config = dict(
    num_hidden_layers=11,
    hidden_size=448,
    n_experts=64,
    experts_per_token=4,
    d_expert=64,
    d_shared_expert=0,
    hidden_act='geglu',
    moe_layers=[3, 4, 5, 6, 7, 8, 9, 10],
    router_score='sigmoid',
    normalize_top_k=True,
    routed_scale=1.0,
    balance_loss=0.0011,
    balance_bias=True,
    router_cosine_scale=14.0,
    init_std_router=0.0235,
    lr_router=0.00102,
    vocab_size=16384,
    norm='rmsnorm',
    norm_eps=1e-05,
    tie_word_embeddings=False,
    optimizer='adam_hyperball',
    learning_rate=0.00528,
    beta1=0.9,
    max_grad_norm=0.5,
    batch_tokens=65536,
    max_seq_len=1024,
    train_tokens=406000000,
    max_steps=6196,
    dataset='wikipedia_en',
)
Below are experts of layer 4 (counted from 0) of a mixture-of-experts language model. Rows are named router (the router's row for the expert), gate (a neuron's input weights, with its number), up (a neuron's input weights, with its number) and show model dimensions 168-223. Each number is 50 + 12 x the weight over its row's rms, rounded and kept within 0 to 99.
Before each expert's rows: "gets" lists some tokens that make up at least twice as much of what it gets as of all text. This comes from a sample of Wikipedia text that the model never trained on. Tokens count by the router's weight.

# expert 3
gets: "|", ".", ".\n\n", "-", "==\n", "\n"
router:54 43 63 53 50 66 47 25 77 55 59 61 69 47 59 56 45 50 34 63 56 27 36 52 48 55 40 47 54 40 54 60 42 43 17 66 53 55 53 55 38 68 49 45 38 47 64 76 50 48 52 37 43 63 48 62
gate0:54 39 70 54 44 57 57 58 71 45 44 50 62 32 60 55 42 33 69 37 32 73 50 57 45 69 59 64 39 43 35 26 56 40 66 64 40 51 49 48 48 51 49 50 33 53 38 63 49 41 39 47 34 14 46 48
up0:51 58 43 25 87 29 38 43 41 37 43 36 56 43 33 46 55 41 55 29 59 49 36 66 34 51 41 54 63 49 61 55 18 51 62 52 52 72 47 53 47 65 66 56 55 61 48 49 44 44 52 47 45 44 48 47
gate1:44 48 23 43 79 43 32 60 56 54 33 35 52 54 37 31 33 62 38 56 60 44 57 48 52 55 69 37 47 49 21 52 58 47 59 52 30 78 33 49 38 37 47 41 35 44 52 49 59 68 65 33 52 39 50 40
up1:51 51 43 60 52 49 34 24 58 56 15 50 51 36 49 60 58 40 49 72 53 41 47 51 67 48 58 24 53 57 46 41 41 49 50 55 43 74 48 59 33 59 53 47 73 47 42 57 42 49 66 63 63 53 38 35
gate2:41 48 41 66 69 48 50 39 15 38 54 27 49 53 57 44 31 46 58 53 54 35 26 50 49 50 61 68 59 45 57 70 56 64 66 51 35 52 47 50 34 30 41 51 36 52 43 53 50 42 34 55 38 59 63 38
up2:36 48 21 66 47 63 44 49 50 50 72 60 66 59 69 35 55 52 71 54 43 63 61 52 59 66 47 36 42 25 24 45 35 54 53 32 49 44 56 53 17 48 30 35 70 64 48 60 63 48 54 49 36 51 39 48

# expert 16
gets: ".", "ed", ").", "al", ".\n\n", "est"
router:36 46 58 58 43 25 56 45 34 60 75 52 60 51 52 68 37 62 53 57 43 44 30 40 57 64 40 59 35 49 41 54 59 37 49 70 61 40 46 51 39 55 61 64 59 42 56 58 39 55 48 27 43 53 50 44
gate0:35 48 60 65 49 56 57 73 67 38 46 55 49 36 60 59 38 42 74 53 41 66 46 54 51 70 53 78 38 53 38 21 50 42 79 59 45 61 61 48 46 54 66 43 42 45 35 67 48 40 44 39 51 29 50 39
up0:33 41 39 34 69 56 55 46 47 16 59 33 64 46 36 47 46 45 31 38 61 57 40 56 43 42 40 48 52 48 63 27 38 68 64 59 38 89 32 47 48 46 70 52 61 65 58 25 48 44 43 40 43 37 37 53
gate1:57 63 15 42 70 52 29 63 47 50 30 28 54 50 45 29 39 63 44 55 55 35 55 41 46 63 68 37 44 53 23 50 49 45 63 56 43 76 40 62 44 39 62 42 28 32 41 48 55 60 67 35 49 41 50 46
up1:65 48 61 74 53 56 39 34 55 49 18 52 55 40 67 66 52 33 46 62 51 49 49 19 79 44 62 39 57 44 49 44 60 43 49 51 52 59 37 63 37 42 64 40 76 52 29 59 39 43 59 64 64 65 53 46
gate2:39 42 36 46 57 31 51 38 27 36 57 43 41 67 45 39 15 48 44 56 52 41 36 47 51 46 65 66 63 72 58 59 45 70 82 42 35 50 50 61 52 39 44 54 60 41 43 37 57 31 46 47 36 43 56 36
up2:30 53 15 64 52 56 61 50 53 43 74 53 68 61 64 34 60 71 50 53 41 60 64 64 58 59 56 36 52 27 28 45 40 58 58 35 44 37 47 59 34 45 32 35 63 61 64 62 79 42 53 53 33 54 40 40

# expert 37
gets: ",", "s", " |\n", "ar", " also", "es"
router:39 47 44 45 38 50 62 50 54 63 75 63 65 33 37 72 34 60 38 43 41 64 31 44 42 65 55 37 45 49 62 32 44 40 35 58 54 48 58 38 59 57 61 62 36 43 52 51 66 51 32 37 55 47 47 40
gate0:28 47 67 69 57 40 61 47 67 46 46 44 52 35 61 57 40 41 59 37 30 60 44 55 53 67 50 56 39 41 50 22 48 36 77 51 50 52 57 35 55 51 49 40 45 57 40 60 55 32 39 49 46 29 49 35
up0:33 45 52 51 68 43 43 52 31 37 63 34 53 32 43 42 50 40 52 21 42 57 40 59 48 43 37 42 60 51 72 50 20 53 61 53 39 60 53 41 45 47 71 47 52 62 49 40 40 44 58 52 29 43 41 55
gate1:42 56 30 42 68 55 35 59 50 46 38 25 72 42 27 43 41 66 33 57 58 40 66 51 54 42 60 58 54 45 24 38 68 43 56 63 36 77 38 55 55 27 64 55 41 39 49 41 50 60 62 48 52 38 59 48
up1:47 66 46 73 51 56 41 29 40 46 29 51 53 32 55 54 53 37 49 53 50 45 55 44 65 41 51 50 61 63 61 52 56 43 32 57 52 70 37 73 49 44 65 34 74 54 41 37 47 26 62 53 55 65 49 47
gate2:37 45 48 38 56 41 39 42 15 42 41 44 44 55 54 61 54 57 40 45 45 56 30 37 45 55 57 62 51 64 61 63 47 65 72 44 33 55 53 47 56 29 35 58 50 46 44 41 62 43 52 36 57 55 70 51
up2:37 49 15 65 50 51 44 50 46 47 76 49 65 62 55 30 48 71 61 42 42 57 60 60 62 56 42 37 57 31 29 42 40 59 57 31 41 40 56 52 34 50 40 30 70 74 51 53 72 34 60 36 32 61 42 47